Experts of a small language model.
Training: a variant of Adam for the experts, 907M tokens, 6917 steps.
Below are experts of layer 2 (counted from 0) of a mixture-of-experts language model. Rows are named router (the router's row for the expert), up (a neuron's input weights, with its number) and show model dimensions 0-95. Each number is 128 + 24 x the weight over its row's rms, rounded and kept within 0 to 255.
Before each expert's rows: "comes after" lists some tokens at least twice as common just before its tokens as in all text. This comes from a sample of Wikipedia text that the model never trained on. Tokens count by the router's weight.

# expert 33
comes after: " the", " The", "'s", " his", "The", " a"
router [111 115 130 103 117 110 124 135 154 140 146 125 113 138 105 123 182 143 186  78 115 153 130 149 143 184 153 124 174 110 136 133  90 141  81 128 145 159 138 173 137 111 167 122 128 107 168 143 135 116 137 163 129 133 130 104 178  96  77 151  91 113 161 101 145  75 101 132 149 116  99 147  91 147 150 139 137 100 110 167 122 125 111 122 147 103 141 124 100 104 118 152 113  96 105 173]
up0 [166 156 148 146 155 118  97 171 108  92 106  95 172 121 157 129 127  94 158 145 132 118 128 107 103 127 104 100 126 136 133 105 138 100 138 123 118 128 106  64 164 102  82 132 125  59 121  83  96 104 142 116 137 138 152 124 153  68 139 107 126 153 105 149 137 105 125 124 124 137 164 118 123 105 131 133 146 194 111  75 112 153 127  97 145 107 152 122 127 125 125 122 137 129  87 150]
up1 [113 150  98 160 124 143 121 139 166 157 131 145 120 159 139 142 133 117 145 114 153 136  99 142  99 144 110  99 125 108 104 167 113 130 126 148 106 171 117 102 127 128 131 130 135  84 127 147  59 124 110 129 148 125 116  96 153 122 118 154 119 105 130  97  67 130 175  73  86 133 107 115 138 112 157 127  99 126 126 136 123 104 141 123 148 137 110 114 116 163 108 144 128 119 161 132]
up2 [112  75 101 127 149 162 128  94 142 157 142 110 108 124 123 150 118 134   9 154 113 119  92 100 145 136 168 146 117 112 108 173 128 112 154 113  94 144 148 124 159 116 151  99 143  92 146 130 147 145 149 108 122 108 145 136 156  96 123 139  99 101 145 143 139 116 152 126 129 127 134 133 131 168 125 170 161 137 114 148 119 133 140 153  84 103 131 112 167 109 116 149 126 119 129 140]
up3 [126 145 146 131 149 137 124 106 122 101 134 116 137 145 155 119 153 142 146 113 112 111  90 114 135 131 123 148 126 157 122 142  78 137 136 202 122 144 103 124 175  92 126 139 114 132 133 115 141 156 126 128 133 147 116 128 148  81  99 153 116 105 109 155 109 154 128  66 142 137 125  98 123  75 131 140 161 122 130 117 173 150 107 149 152 105 131 126 135 123 143 160 102 147 111 108]
up4 [113 138 158 133 159 135 105 144 123 115  92 121 127 141 125 129 181 100 116 120 177  92 121  61 132 150 148 147 125 115 110 168  93 104  99 141 138 134 117 139 125 107 158 128 111 126 107 145 182 127 163 150 182 142 152 101  86 101 143 182 158 113 137 140 118 121 147  98 152  88 135 141 134 191 124 151 171 115  94  63 121 108  71 118  89 118 126 120 116 105 121 157 121 127 144 137]
up5 [154 124 101 130  69 123 179 115 113  91 114 132 111 185 150 103 157 146  93 124 109 115 137 153 138 131 105 148 128 124 140 146 107 155 124 149 162 116 126 121 144 148 161 132 124 188 156 167 133 143 103 115 141 122 133 117 126 155 127 112 161 107 102 133 135 147 146 123 118 123 116 109 166  97  78  91 129  96 146 117 142 142 166 140 107 133  81 118  60 124 160  93 140 151 141 133]
up6 [103 161  91 140 128 147 134  87  90 137 142 189  86 149  97 153 140 100  65 144 129 150  75 130 155 146 131 119 123 126 126 147  94 140 135 116 106 130 139 138 109 184 144  91 129 127  78 109 118  95  96 157  75 157 115 132 112 153  89 112 131  88 143 127 112 143 113 119 127 119  86 129 131 111 106 102 125 116 115 150 158 136 155  96 127 101 175 142 167 107 117 110 145 122 134 127]
up7 [135  99 136 119 148 136 128 119 133  86 118 149 130  98 159 116 114 151 133 138  99 115  95  84 158 137 128 152 132  86  76 135  89 103  97 158 140 108 179 160 131  99 156 135 155 116 142 115 145 138 140 133 150 110 146 159 163 134 122 140 111 152 113 131 114 141 148  99 124 119 162 136 136 137 138 137 170 119 103 119 120  96  66  85 125 128 112 153 146 118  74 151 125 154  81 139]
up8 [132 134  98 151 113 114 121  85 112 136  97 110 135 152 128 133 147 124 141 161 118  88  57 123 105 117 121 102  95 143 137 122 177 130 141 121 108 117 166  98 152 133 123 111 113  85 121 115  73 134  96 128 124 124 163 110 117  97  99 106 115 145 111 109  99 131 112 123 119 151 134 109  92 116  91 136 132 178 102 119 115  83 111 132  66 116 182 125  80 108 112 104 154 113 138 110]
up9 [124 120 156 132 132 110 122  81 122 101 139 164 119 134 181 155 135 118 131 132 108  66 159 155 113 113 137 178 112 146 122 131 113 161 125 133 176 169 123  82 138 125 156 155  61 117 159 150 154 144 126 132 140 100 108 128 148  96 118 119 165 103 134 143 123 142 124 119  98 133 136  80 161  87 111 125 134 112 128  91 152 129 160 128 131 127 156 148 107 100 149 121 117 122 103 144]
up10 [150 109 141 162 175 143 151 139 147 141 140 131  94 166 159 102 116 134 170 130 151 153 172  69 124 114 115 141 115 114 120 128 138 148 146 125 128 140 132  77 149 118 149 123 111 118 159 137 133 115 131 131 126 128 140 124  85 129 135 175 169  98 145 111 157 113 107 112 132 159 151 165 124 114 156 150 151 127 103 130 137 117 116 134 125  88 159 116 150 134  97 141 137 100 119 101]
up11 [143 124 118 122 149 113 138 122 137 111 116 157 150 111 122 126 141 110 114 149 115 144 121 106 158 117 102 137 124 149 128 127 154 145 158 116 184 120 106 122 113 191 115 102 151  97 137 152  96 162  92 111 101 150 142  74 167 129 120 155 123 105 149 164 127 146 176 155 173 169 152 125 115  86 117 134 125 161 136 174 159 140 111 105 113 128 108 154 112 107 142 121  95 124 150 122]
up12 [112 106 116 119  92 126 104 113 172  95 122 146  98  70  99 139 141 118 176 127 103 140  99 110  81 148 108 146 123  92 189  87  97 130  96 144 119 169 140 118 126 131 137 125 168 160 153 126  97 113 124 113 108 140 132 130 113 118 134 139 134 146 134  96 124 122  86 134 124  85  86 171 133 143 113  71  91 130 105 108 130 147  94 118 131 159 166 149 170 126  82 133 114 113 115  76]
up13 [131 120 183 133 133 118 181 114 143 116 106 112 125 123 135 151 151 127 142 122  99 140 123 123 135 145 143 124 135 131 118 144 153  79 125 113  94 110  94 152 202  90  93 106  79  96 115  87  97 149 107 107 128 118 138 134 138 139  95 169 139 151 110 153 152 102 153 110 164 109  87 127 112 149 155 119 137  70 134 117 121 156 147 126 131 123 110  95 109 148 122 132  95 172 118 133]
up14 [137 135 131 130 124 112 112 129 161 140 134 115 142 124 162 130 173  97 142 153 114 135 176 133  93 144 158 132 138 114 114 141 121 155 136 125 114 117 163 123  97 115 113 146 126 110 101 183  97 161 109 128 137 105 110 116  84 120 151 108 157 117 137 115 123 126 156 132 153 103 115 129 136 118 135 109 131 125 111 121 128 104  93 148 103 161 149  74 120 131 124 156  85 122 131 154]
up15 [100 119 148 107 134 126 118 152 132 170 119 120 110 119 107 158 106 125 116 118 103 112  72  89 111 151 114 157 135 154 126 118 143 135 149  92  68 114 127 125  96 148 143 145 131 125 151 162  95 138 170 137 129 142  96 140 140 115 126 127 123 112 118  93 129 117 113 120 120 136 162 109  95 123 124  89 110 148 144 156 107  89 125 149 118 122 128 145 153 120 182 128 129 123 132 143]
up16 [153 111 133 118  93 112 131 158 126 106 129 176 159 112 155 127 107 150 120 146 109 141 124 131 122 112 101 107  99 139 174  72 108 123 151 133  89 131 126 113 126 126 103 149 142 123 132  96 137 159 116 117 114 143 141 137 170 139 148 117 105 114 122 134  97 121 120 125 107 136 103 124 147 124  96 125 128 157 150 106 134 171  94 138 181 184 159 144 117 112 112 158 132 138 105 128]
up17 [180 122 111 149 191 112 168 141 121 109 170 129 119 147 144 105 145 136 133 125 197 103 117 125 118 157 160 119 137 119 115 144 123 122 128 117 143 115 117 128 174 128 111 127 210 110 126 151  73 152 124 120 151 101  95 138 129 124 128 107 106 186 154 123 148 166 108 106 120 139  99 112 124 128 107 179 148 169 165 146 172 104 110  96 112 112 130 121 124 100 141 172 137  84 122 103]
up18 [ 78 114 128 105  91  98 111 121 122 150 142 106 123 151 165 118 194 100 109 120 113 123  99 129 138 119  96 129 144 103 177 123 126 108 117 172 120 123 104 126 111 121 139 151 148 132 122 121 135 153 123 116 139 149 138 117 140 104 133 101  96 169 128 157 122 109 130  98 142 124 126 119  48 146 127  92  80 126 129 125 117 123 113 146 159 136 115 159 128 170 121  88 125 149 138 128]
up19 [168 128  72 104  80  88 152 129 159 139 108 110 120 119 139 158 114 109 137 145 117 132 111 142 133 135  93 160 160 138 149 121 118 129 104 150  79  83 121 128 141 100 133 153  88 147 107 100 122 141  77 126 120 160 118 129 151 116 133 124 127 176  96 148 152 131 162 101 143 151 108 156 136  92 139 130 152  83 117 120 102 142 171  93 101 116 167 105 136 175 127 152 124 117 126 132]
up20 [124 112 106 121  92 134 145 138 173 120 137 135 131  88 110 149  99  83 107 141 109 110 138 107 136 148 109 126 146  99 145 153 136 153 162  97  87 142  90 161 117 108 120 114  71 112 138 167 159 101 125 115 111 122  87 123 108 152 105 119 115 118 124 143 117  92 109 139 142 123 143 126 107 123 135  97 117 142  99 111 129  86 132 117 129 111 176 127 102 123  89 118 120 155 169 110]
up21 [129 161  99 146 114 101 120 151 145 117 111 124 122 111 112 103 150 130 114 114 132 111 101 130 127 118  76 135 129 131 181 156  86 123 150 191 154 118 115 155 169 114 135 155 118 122 127 103 124 125  63  95 140 166 111 147 163 136 151 106 148 109 139 173 183 106  85 129 104 117 114 147 155 101 100 115 141 129  90 100 121  96 153  96 125 124 148 119 147 129 119 147 119 117 111 152]
up22 [ 55 142  84 174 103 118 145  86 112 188 146  75  82 131 125 134 130 134 143 137 103 126  87 129 127  41 110 126 111 112  91 160 160 120 127 127 155 108 198 114 150 103 120 116 105 111 107 151 122 145 103 136 127 120 102 151 141 132 132 111 117 130  83 141 111 118 128 128 124 130 154 124 111 137 116 144 142 151 142 134 129 174 119 174 143 148  91 116 152 120  65 146 131 138 103 130]
up23 [ 91 107 154 149  75 113 142 127 134 104 124 108 109 143 150 128 184 155 129 137 145 111 127 149 118 138 113 146 144 178  82 108 114 125 112 167 111 135 144 107 100 105 131 164 125 105 120 137 165 132 142 108 179 107 170 147 158 158 123 131 111 122 160 126 148 146 117 113 110  94 144 136 139 108 154 146 137 114 135  93 120 141 112 115 157 125 111 119 106 157  91  80 172 169  94 134]
up24 [101 159 124 135  88 142 139 130 157 121 119 112 128  89 132 120 133 107 121 126  80 108 134 154 107 129 154 120  65 125 172 131 140 112  96 137 111 142 161 140 152 105 135 184 139 110 134 133  95 134 103 157 144 119 164 136 154 135 108 127 125 181 156 124 148 110 133 100 105  40 121 135 149  89 123  88 111 112 123 143 122  94  94 131 125 178 130 113 167 102 138 148 131 129 152 115]
up25 [136 129 184 139 164 122 132 101 119  86 116 141 107 126 126 164 151 134 125 119 140  95 117 164 124 102 133  79 130 138  70 145 100  74 144 142  87 154 148 139 120 117 125 124 103 114 141 103 193 113 110 142 137 121 118 116  87 117 143 147  93 135 123 129 141 127 108 135 139  77 172 155 123  99  91 170 170 134 140  93 102 142 100 130 120 113 115 121 134 126 141  67 125 120  97 126]
up26 [150  93 148 115 176 137  87 141 138 101 131 125 111 151 158 130 171 169 155 139 105 133  89  95 117  63 146 149 146 118 120  92 121 121 105  86 123 122 166  71 151 127 116 113 103 111 140 126 136 106 165 163 135 106 195 123 165  94 118 132 147 160 134 141 116 120 150 144 129 131 154 178 177 115 138 152 132 119 131 119 104 142 115 140 127 143 167 165 142 139 117  77 180 115 103 120]
up27 [116 116 148 110 183 165 152 155 100 143  93 108 145 112 145 112  92 137 114 162 122  92  95 123  88 135 120 124  97 167 167 117 118 142 120 150 109 159 136 126 141 145 132 138 156 158 111 139 135 111 133 110 138 142 135 110 116 159 127 115 164  92 146 119 129 167 123 142 148 144  89  89 140 130 125 134 125 164 128 108  96 143 164 162 106 157 135 139 147 150 133 119 135 107 118 103]
up28 [106 147 151 137 147 118 148 161 138 175 144 139 135 126 151 178 163 167 172 129 148 120 160 111 126 139 120  91 104 127 124  92 140 102 104 115 129 138  96 104  88 117 112 151 157 130  93 112 139 145 111 100 110 126 127 127 146 149 178 150 137 131 118 167 126 160  96 115 121 151 131 132  82 120 154 162 100 161 110 142 153 145 155 180 154 107 107 126 157 132 137 201 159 163 149 138]
up29 [126 126 110  91 191 141 112 157 112 157 126 106 121 129 136 116 140 152 109 144  92  99  81 111 100 125 130  81 100 167  92 164 139 111 160  98 121 124 145 131 105 131 165 126 120 139 111 137 134 112 109 128 138 134 142 126 110 115 157 119 123  80 111  89 112 111 140 126 138 131  97 144  64 182  94 121 164 143 155 154 131 118 129 188 126 128 109 125 143 132 154 126  85 122 145 125]
up30 [109 165 136 125 144 116 183 129 141 111 107 123 171 110 174 210  82 129 107 118 130 110 142 148 132 133 157 137 120 138 127 135 146  81 101  73 107 134 182 130 108 123 124 149 104 127 144 142 136 123 156 122 158 122 154 121 144  98 121 144 157 137 146 120 166 123 141 141 104 116 159 115  92 152 128 127 129 132 135  92 102 132 124 148 138 125 140 144 130 162 127 126 103 151  84 139]
up31 [132 123 179 157 105 142 141 133 136 126 108 124 115 121 144 106 118 117 157 125 190 128 169 106 123 127 146 155 116 149 162 109 125 148 120 160 151 132  80  90 124 112 114 105 123 131 121  70 132 154 134 109 113 133 155 145  95  83 146 188 135 164 130 136 154 120  98 175 126 123  98 143 156 146 163  75 167 116 108 124 136 146 104 118 140 138 164 161 127 138  74 123 148 115 140 136]
up32 [ 66 121 123  96 132 112 120  89 114 157 120 121 104 162 113 133 149 155 158 123 172 118 121 101 108 131 115 117 133 121 120  99 145 135  88 151 157 141 109 144  81 129  90 122 148  88 139 139 156 106 125 127 135 119 155 124 117 106 135 142 128  76 118 120 110 161 147 135  89 176  90 138 125 169 127 135 142 137 144 139 134 126 146 108 132 116 138 115 130 166 158 125 134 110 133 135]
up33 [101 156 136 124 149 117 138 134 125 129 114 131 156 181 158 110 126 125 111 121  84 109 136 119 138 147 132 115 142 137 158 164 152 134 148  76  97 112 206 153 139 145 118 128 182 144  82 150 152 137 159 147 113 101 158 118 125 125 131 113 146 158 103 119 142 142 150 101 116 101 102 134 156 140 101  79 129 128 162 114 134 104 106 114 129 205 120 118  90 176 115 139 134 131  92 152]
up34 [135 117 161 116  92 112 127 112 117  93 107 160 144 136 160 170 187 122 123 120 160 124 109 127 128 133 135 128 141 123 151 152 124 170  97 140 184 147 157 134 116 145 147 150  77 144 138 125 132 132 130 116 127 140 129 116 132 128 165 134 133 142 107 142 111 119 143 110  99 126 162 107 122 118 144 117 159 167 148 118 159 107 137 143  82 135  75 153 116 121  91 164 141 120 127 114]
up35 [158 167 153  96 170 137 136 163 131 107 129 103  92 113 163 141  91 133 111 145 143 133 101  98 116 142 119 105 127 179 132 131 116 164 161 149 122 125 132 130 144 134 170 113 135 114 120 153 165 167 110 146 147 110 130  85  84 146 139 155 120 127 159 150  93 137 119 125 101 141 102 136 121  99  99 120 125 185  98  96 147 143 140 169 106 101 116 153 103 125 163  85 115  92 140 133]
up36 [174 120 133 163 100 116 164 125 103 130 120 153 133 126 115 111 124  72 155 142 122 114 104  90 135 168 113 182 116  93 123  96 146 168 146 135 122  94 176  99 161 183 112 126 152 113 136 178 103 113 139 127  92 143 144 114 130 173 135  94 134  73 145 150 150 166 109  98 142 124  82 153 177 134 105 154 127 130  99 136 128 153 127  97 130 114 178 121 115 132 102 104 117 113 132 128]
up37 [176 151 149 153 182 134 173 114 174 115 102 160 142 134 123 103  87 127  85 154 115 122 119 135 123 110 123 126 109 127 120 114 134 113 152 143 119 111 105 120 177 151 122 114 117 116 130 149 114 124 137 146 157 136 116 163 146 128 123 165  94  98 143 122 136 137 139 204  84 155 108 147 163 100 121 162 160 169 108 122 124 145 149 154 104 118 122 117 136 120 141 127 104 121 134 126]
up38 [140 126 146  90  78 129 110 128 152 165 139 103 115 168 125 106 152 128 152 127 169 135 140 133 127 113 152  95 142 111 118  70 120  94 159 125  98  96 157 123 113 109 112 136 136 108 117  91 188 149 114 121 134 123 108 115 126 107 109 142  67 126 131 118 117 106 118 116 111  96  89  97 107 183 120 115 103 133 104 155 150 111 121 138 132 143 146 140 133 122 138 140 156 121 131 134]
up39 [139 108 133 164 132 111 129 155 111 149 133  83 170 142 129 131 192 139  93 141 140 151 165 118 119 119 111 143 118 147  96  88 147 140 133 106 157 118 145  97 121 155  88 108 121 125 125 137  96 130 118  92 160 118 110 146 133 152  95 109 115 143 127 119 119 156 136 112 132 145 150 122  97 107 129 127 131 131 104 179 154 145 103 112 119 117 119 141 161 116 103 132 131 111 103 131]
up40 [158  99 115 142 132 124  64 127 134 139 132 139 122 107  84 121 135 143  82 142 114 111 186 139 142 153 140 143 129 140 167 145 146 181 141  90 146 156 139 146 120 140 167 146 118 149  77 183 158 102 145  94 117 153  75 142  89 210 127  89 190 171 109 102 109 135 127 109 127 157 125 112 138 132 139  66 153 118 137 128 115 129  89 141 134  85 113 143 151 107 111 142 136 131 127 163]
up41 [111 116  99  95 110 138 140 135 123 128 143 131 171 141 136 154 127 144  98 115 111 103 130 114 123 139  99 162 143 144  71 183 102 151  98 161 168 135  94 142 106 124 121 111 148 109 145  96 148 115  87  96 126 154 115 140 141 128 108 130 135 102 151 102  95 122 145 132 126 168 115 128 128 133  91 120 122 151 157 100 126 138  87  95 146 147 146 123  82  98 112 128 134  70 115 135]
up42 [142 109 148 134 123 133 174 157 101 147 122 108 178 141 140  96 172  99 124 137  87  94 131 124 159 143 146 110 122 123 143 122 128  97 116 133 108 106 115 121 136  75 127 132 173 127 143 112 117 145 116  68 134 124 125 143  99 113 114 141 115 132 119 133 153 157 127 143 154 109 114 131 106  94 114 134 154 116 149 161  97  77 145 173  99 108 124 168 138 113  86 138 140 178 151  97]
up43 [147 158 142 149 139 116 160 121 110 128 126 129  96 162 194 147 127  90 121 124 100 122 158  83 133 171 109  95 137 128 133 179 133 138 132 114 139 139 157 139 133 108 128 128 195 100 119 160 122 135  97 162 132  95 130 186 109 127 116  91 149 122 106 133 138 145 130 142 138 127  73 156 137 116 124  67 187 181 123 169 112 151  85 121 101  97 123 145 129 157 154 142 101 156 130 119]
up44 [124  85 130 125 109 132 102 115 118  97 131 150 127 152 142 127 181  74 134 113 164 106  88 136 106 127 111 140 149 114 121 147 102  98 110 163 120 140 111 144  96 149 139 144 134 142 128 115 115 156 128 152 124 141 131 144 163 103 126 116 112 186 125 110  78 125 109 162 117 133 104 169 139 124 104 140 128 151  76 100 105 100 140 119 117 112 187 119 133 137 114 149 153 168  98 113]
up45 [143 160 175 155 169  89 154 101 135 153 127 104  97  63 156 138 112 127 122 140 102 123 115 174 121 139 116 142 134 126 137  92  81  99 104  76 114 109 138 143 110 150 101 191 101 150  94 122 157 109 102 134 125 158 165 120 139 105 159  85 118 125 151 183 138 151 103 141 111 154 168 122 121 148 134 114 114 145 136 133 141 148 118  93 124 115 151 161 143 150 106 139 133 122 127 158]
up46 [134  96  93 114 157 123 102 112 119 105 128 140 140 127 103  96 115 121 123 110 127 141  60 115 127  93 132 148 129 140 106  91 121 153 127 152 105 143 179 109 172 149 123 117  99 131 123 123 153 119 155 150 134 122 148 125 128 116 130 135 160 129 113 148 144 130 127 103 147 160 158 145 129 140 141 169 206 138 111 155 109 132  94 141 110 123 175 117 116 102 151  90 149 113 118 121]
up47 [167 133  84 102  78 128 105 163 125  83 158 158 135 133 101  86 144 103 143 132  96 122 149 162 109 168  98  92 119 100 145 109  86 115 106 161 107 140 140 120 134 143 160 111 159 187 147 146  99 151  83  79  96 129 102 171 132 111 127 110 121 147 129  82  82 117 134 106 104 125 137 146 166 115 120 112 132 108 147 132 121 114 107 173 111 119 151 146 164 149 143 135 138 164 154 138]
up48 [132 134  75 152 121 120 193 132  92 112 116 112 117 177  98  97 156 110 139 121  89 140 120  70 159 158 116 110 116 156 143 116 137 119  99  96 135 154 151 101 133 107 114 126 133  92 119 118 128 134  99 134  91 108 113 136 123 100 140 128 148 175 129 128 129 122  92 117 122 118 134 108 106 106 137 176 144 123 112 124 129  87 120 110 111 128 145 120 182  93 103 156 163 132 121 128]
up49 [193 144 107 134 135 106 131 110  86 164 160  99 116 139 113 142 107 127 160 141  90 114 103 102 147 122  91 142 108 109 131 122 118 145 176 143 109 126 148 107 117 116 127  98 121 116 124 114  90 127 129 150 145 166 154 136 161 105 144  80 113 127 127 159 154 116 125 139 140 177 166 143 114 123 114 129 125 157 119 105 103 156 158  86 131 137 165  98 116 128 143 136 142 134 165 127]
up50 [120 113 119 102  90 104 100 132 154  95 127 101 113  85 136 137 164 104 108 114 147 109  99 130 132 141 132 164 125 147 122  78 113 147 108  76 157 156 131 102 137 158 147 149 130 146 128 113 130 152 130 118 135 161 110 113 144 109 104 145 102 140 137 149 123 119 124 102 124 109 165 118 185 121 147 125 108 165 107 140 112 117 136 193 165 107 126 126 142 146 138 141  94 117 114 148]
up51 [ 97 122 119 187 109 132 125  99 129 115 126 135  99 174 146 125 144 162 163 118 137 134 117 102 146  95 104 172 108 175 160 117 103 133 101 143 166 116 186  76 133 118 150 106 124 110 138 163 141 143  99 104 119 119 161 150 109 101 148 153 121  89 148 131 137 160  93 128 134 162 167 134 129  97 143 158 125 135 164 134 133 122 107 155 121 122 110 164 140 139  96 117 103 146 149  97]
up52 [115 156 171 177 177 121 145 119 141 157 146 112 131 156 149 138 120 172 160 129 161  77 130 146 116 134 137 154 134 171 124 130 132 127 118 148 165 141 103 146 153 130 118  99 103 137 150 138 159 127 125 140 132 142 118  91  88 136 161 132 138 100 149 144 118 111 131 101 127 155 122 111  86 110 108 155 207 109 100  87 147 131 145 125 129 113 163 149 171  75 101 123 146  80 115 105]
up53 [127 132 126 125 135 145 122  77 157 148 101 166 114 167 156 150 118 120 120 144  93 148 110  87 117 138 149 153 135 153 155  98 103 128 117 111 107 163 135  89 133 101 135 121  99 119 116 142 127 142 123 100 112 148 171  99 130 130 136 145 115  91 145 140 114 136 106 143 128 126 141 144  93 158 125 104 102 135 132 136 138 159  78 169 123 109 109 161 143 106 149  89 136  94 162 133]
up54 [120 118 143 103 120 142 117 153  96 110 125 102 133 156 144 151 152 141  83 143 162 144 134 153 105 146 107 109 129 173 177 143 135 144 109 129 104 136 140 139 151 140 154 115 160 102 141 124 114 109 128 109 127 149  95 130 141 123 119 159 114 112 140 167 129 177 132 111 106 159 145 129 100  97 166 132 144 169 105 113 138 170  90 166  97 129 100 112 140 132  97 113 102 119 144 135]
up55 [112  94 104 114 128 121  81 110 142  89 131 138 150 134 138 123 109 142 143 111 120 106  80 119 100 135 122 124 103 113 112  98 103 111 112 161 147 136 104  96 119 177 117 182  87  93 170 146 137 130 143 156 127 112 157  95 173 137 137 110 153 123 118 121 135 122 145 148  94 135 131 152 141  84  88 178 143 134 132 115 120 148 120 163 155 106 149  74  91 147 138 140 133 103 145 127]
up56 [137  79  98 121 154 131 131 137 130 118 105 132  99 146 101 162 153 181 125 134 113 130  83 119 145 146 133  89 115 136 152 150 133  90 123 141 102  78 115 155 156 135 138 146 136 183 114 134 155 128  71 124 128 112 163 106  93 138 104 131 158 174 112 138 129 127 116 140 159 154 145 137 131 156 128 140 151 103 159 129 129 160 134  84 129 146 145 116 151 107 122 103  87 115 136 131]
up57 [121 103 133 105 113 123 115 116 104  87 146 142 115 151 102 148 132 128 147 116 126 130 150  68 125 104 162 125 115 128 113 119 150  81 118 149 125 101 102 153 104 152 107 102 107 104 143 120 162 114 117 135 126 119 146  95 127 130 128 120 142 148 117 131 121 134 155 123 150 110 133 191 146 137  94 127 178  92 141  38 148 145 156 139  98 121 143 150 155 123  98 129 161 134 115 107]
up58 [141 116 126 119 123 136  80 152 147 137 121 163  92 166 106 135 173 120 155 110 104 128  64 101 134  92 138 122 144 124  76 109 119 117 141 131 163 145 150 130 142 153  73 114  63 118 148 139 133 148 154 116 146 139 114 140 157 104 116 186 109 135 151 116 115 140 130 115  98  78 109 124 128  89 120 177 120 105 127  64 133 103 123 122 146  93 124 126 100 151 128  80 137  91 158 107]
up59 [166 157 118 140 136 152  99 121 131 126 153 143  86 113 105 130 150 124  93 116 110  74 130 125 138 109 120 139 142 132 100 161 104 114 175 106 100 139 158 151 137 161 127 133 118 129 136 144 165  85 100 134 113 177 118 139 122  85 153  78  94  87 140 166 154 149 115 112 112 136 157 119 113  95 120 144 148 122  98 129 102 132 149 118 110 123 127 146 170 129  98 102 111  96 111 128]
up60 [178  89 109 130 124 127 169 103 157 125  98  93 136 106 111 142 133 126 150 130 145 134  97 105 117 143 119 133 114 141 119  92 131 165 168 113 128 156 164 114 143 152 125 170  91 136 148 158 100  62 173 132 133 140  72 123 128 175 113 151 141 106 145 142 119 121 100  88 166  97 160 130 156 150 129  68 121 125 135 159 139 144 167 162 128 138 135 105 139  89 101 139 122  94 158 102]
up61 [111 146 138 116 136 164 108  76  95 140 124  92 128 160 136 134  90 107 106 118 128 104 109 151 127 132 103 147 153 112 138 138 126 112 117 122 120  99 149 168 107 173 125 129 103 171 147 106 165  82 111 151 142 120 111 139 136 142 106 120 163  86 144 144 112 158 158 165 104 105 103 124 152 127 122 143 103 117 107 111  98 115 119 156 128 110 127 165  95 119 147 191 140 110 120 109]
up62 [149 107 107 124 106 138 116 137 137 130 122  67  72  75 103 173 103 177 101 137 122 122  99 148 124 137 120 135 122 103 140 133 130 144 132 140 118 166 158 128 143  87 141 139 125 115 145 144 153 125 138 153 134 121 132 109 109 131 152 130 133 152 146 165 120 138 147  89 127 136 114 143 114 110 172 122 133  70 123 107 135 135 114 154 111  95 116 158 148 105 125  91 141 124  66 123]
up63 [139  93 151 139 147 153  93 139 122 133 158 100 122 141 129 123 134 152  95 142 123 127 123 121 120  96 111 158 109 118 158 142 105 149 113 134 163  79 114 111 153 119 178 111 128 161 156 161 106 143  77 116 119 107 179 163 124 123 122 109 128 130 144 118 127 126 123 123 108 130 137 140 162  96 137 119 120  88 157  97 162 139 109 120 112  98 140 162 132 147 143 107 123 174  87  95]
up64 [106 106 105  90 116 116 130 132 123 100 138 115 117 137 127 172 171 158 118 143 153 118 102 182 134 119 127 118 145 117 113 139 129  94 112 136 129 129  79 100  79 166  94 111 112 103 146 110 126 129 113 153  91 120  81 142 132 100 128 114 119 143 120 129 125 126 134  99 124 162 127 149 131 128 130 112 165 101 130 155 142 103 113 110 123 130 106 118 116 118 142 107 211 136 179 110]
up65 [136 130 126 147 162 150 154 107 101 124 129  85 144 110 135  86  76 114 131 126  62 134 134 153 143 134  85 144  96 134 124 129 154 132 136  80 172 106 181 122 128 137 140 115 139 103  91 119 155 146 114 177 116 100 125 121 139 111 111 154  90 174 118  95 142 140 113 154 138  99  78 122 166 102 164 135 145 113 137 107 123 107 153 151 115  75 109 128 154 137 104 136 129 111 111 113]
up66 [119 114 131 106  87 121 112 151 127 136 131  70  98 118 152 129 124 176 135 143 107 151 141 161 139 169 137 118 139 142 117  79 135  99 108 154  90 125 165 142 139 132 117 146 160 161 124 109 130 139 151 130 105 136 145 122 105  84 111  88 111 126 139 140 106 112 141 113 126 108  94 131 131 105 115  92 138 111 125 134 119 142 102 183 137  77 159 141 140 118 128 122 162 159 121 123]
up67 [124 103 143 107  99 142 100  96 128 151 131 137 111 135 142 143 134 151 109 144 116 128 128 116 118 134 168 202 113 145 133 142 164  75 133  92 124 161 162 110  94 138 164 143 147 120 130 135 105 110 159 138 129 146 154 142  78 121 101 154 194 154 137 106 113 116 165 135 172 173 142 176 136 114 153  98  93 113 151 128 113 118 108 104 104 125 136 165 115 103 149 132 114 155 106 172]
up68 [140 131 107 143 117 101 119 121 102  79 141 107 115 127 175 139 203 168 116 133 135 161 105 103  68 116 140 125 142 125 151 137 102 107 115 163 123 107 146 135  99 134  93 164 130  84 145 170  83 144 135 129 103 107  85 136  54 133 115 123 140  85 153 136 152 129  91 123 110 181 105 123 131 124 100 109 147 145 128 116 108 126  90 133 110 142 138 130  99 148 130 123 141 109 115  97]
up69 [150 134 134 120 112 125 149 126 168 118 150 152  86 150 153 130 147 107 152 114 103 118 116 128 111 101 156 125 144 113 108 152 106 148 188 151 103 137 129 143 177 165 111 111 105 134 101 106  71 108 141 110 122 115 105 108 155 136 128 148 100 143 127 109 153 104 104 123 155 158  98 143 110  93 115 131 105  93 111 118 130 127  83  91 132  98 139 151 133 145 102 141 132  81 187  84]
up70 [123 117 135 150 113 122  98  95 146 193 134  81  84 126 145 139 121 138 137 146  92 153 112 155 136 144  68 109 119  95 119 164 146 133 153 177 182 112 136 154 115 100 129 122 102 130 112 138 139 148 101 129 119 125 156 143 152 141  94  69 156 118 103 145 150 111 151 102 104 140 177 100 104 151 116 147  89 102 134 123 134 175 157 124 131 129 116 135 187  97 136 172 162 134 162 171]
up71 [121 116 100 140  98 135 117 153 117 143 117  81 111 129 132 155 127 117 118 123 143 165 137 119 179 144 140 100 116 134 130 124 166 120 155 132  89 170 128 141 141 153 131 114 103 104 124  78 139  66 171 157  77 148 118 151 107 163  92 141 124 130 150 146 124 124 147 137 135 143 118 134 172 155 127 162 149 139 148 157 112 118 106 133 153 171 135 128 120 130  74 172 116 108 143 100]
up72 [112  97 108 160 166 132 102 139 151  80 122 101 152  99 115 134 157 131 109 140 139 114 146 123 149  65 141 144 138 114 142  62 130 121 103 150 140 118  79 103 132 138 113  94 127 130  97 111 151 132 121 147 150 158 178 140 132  91 151 170 111 169 130 117 100 133 115 164 133 180 104 154 121 101 134 125 146 104 116  78 142 135 142 128 138 107 137 104 161 142 114  93 148 180  99 121]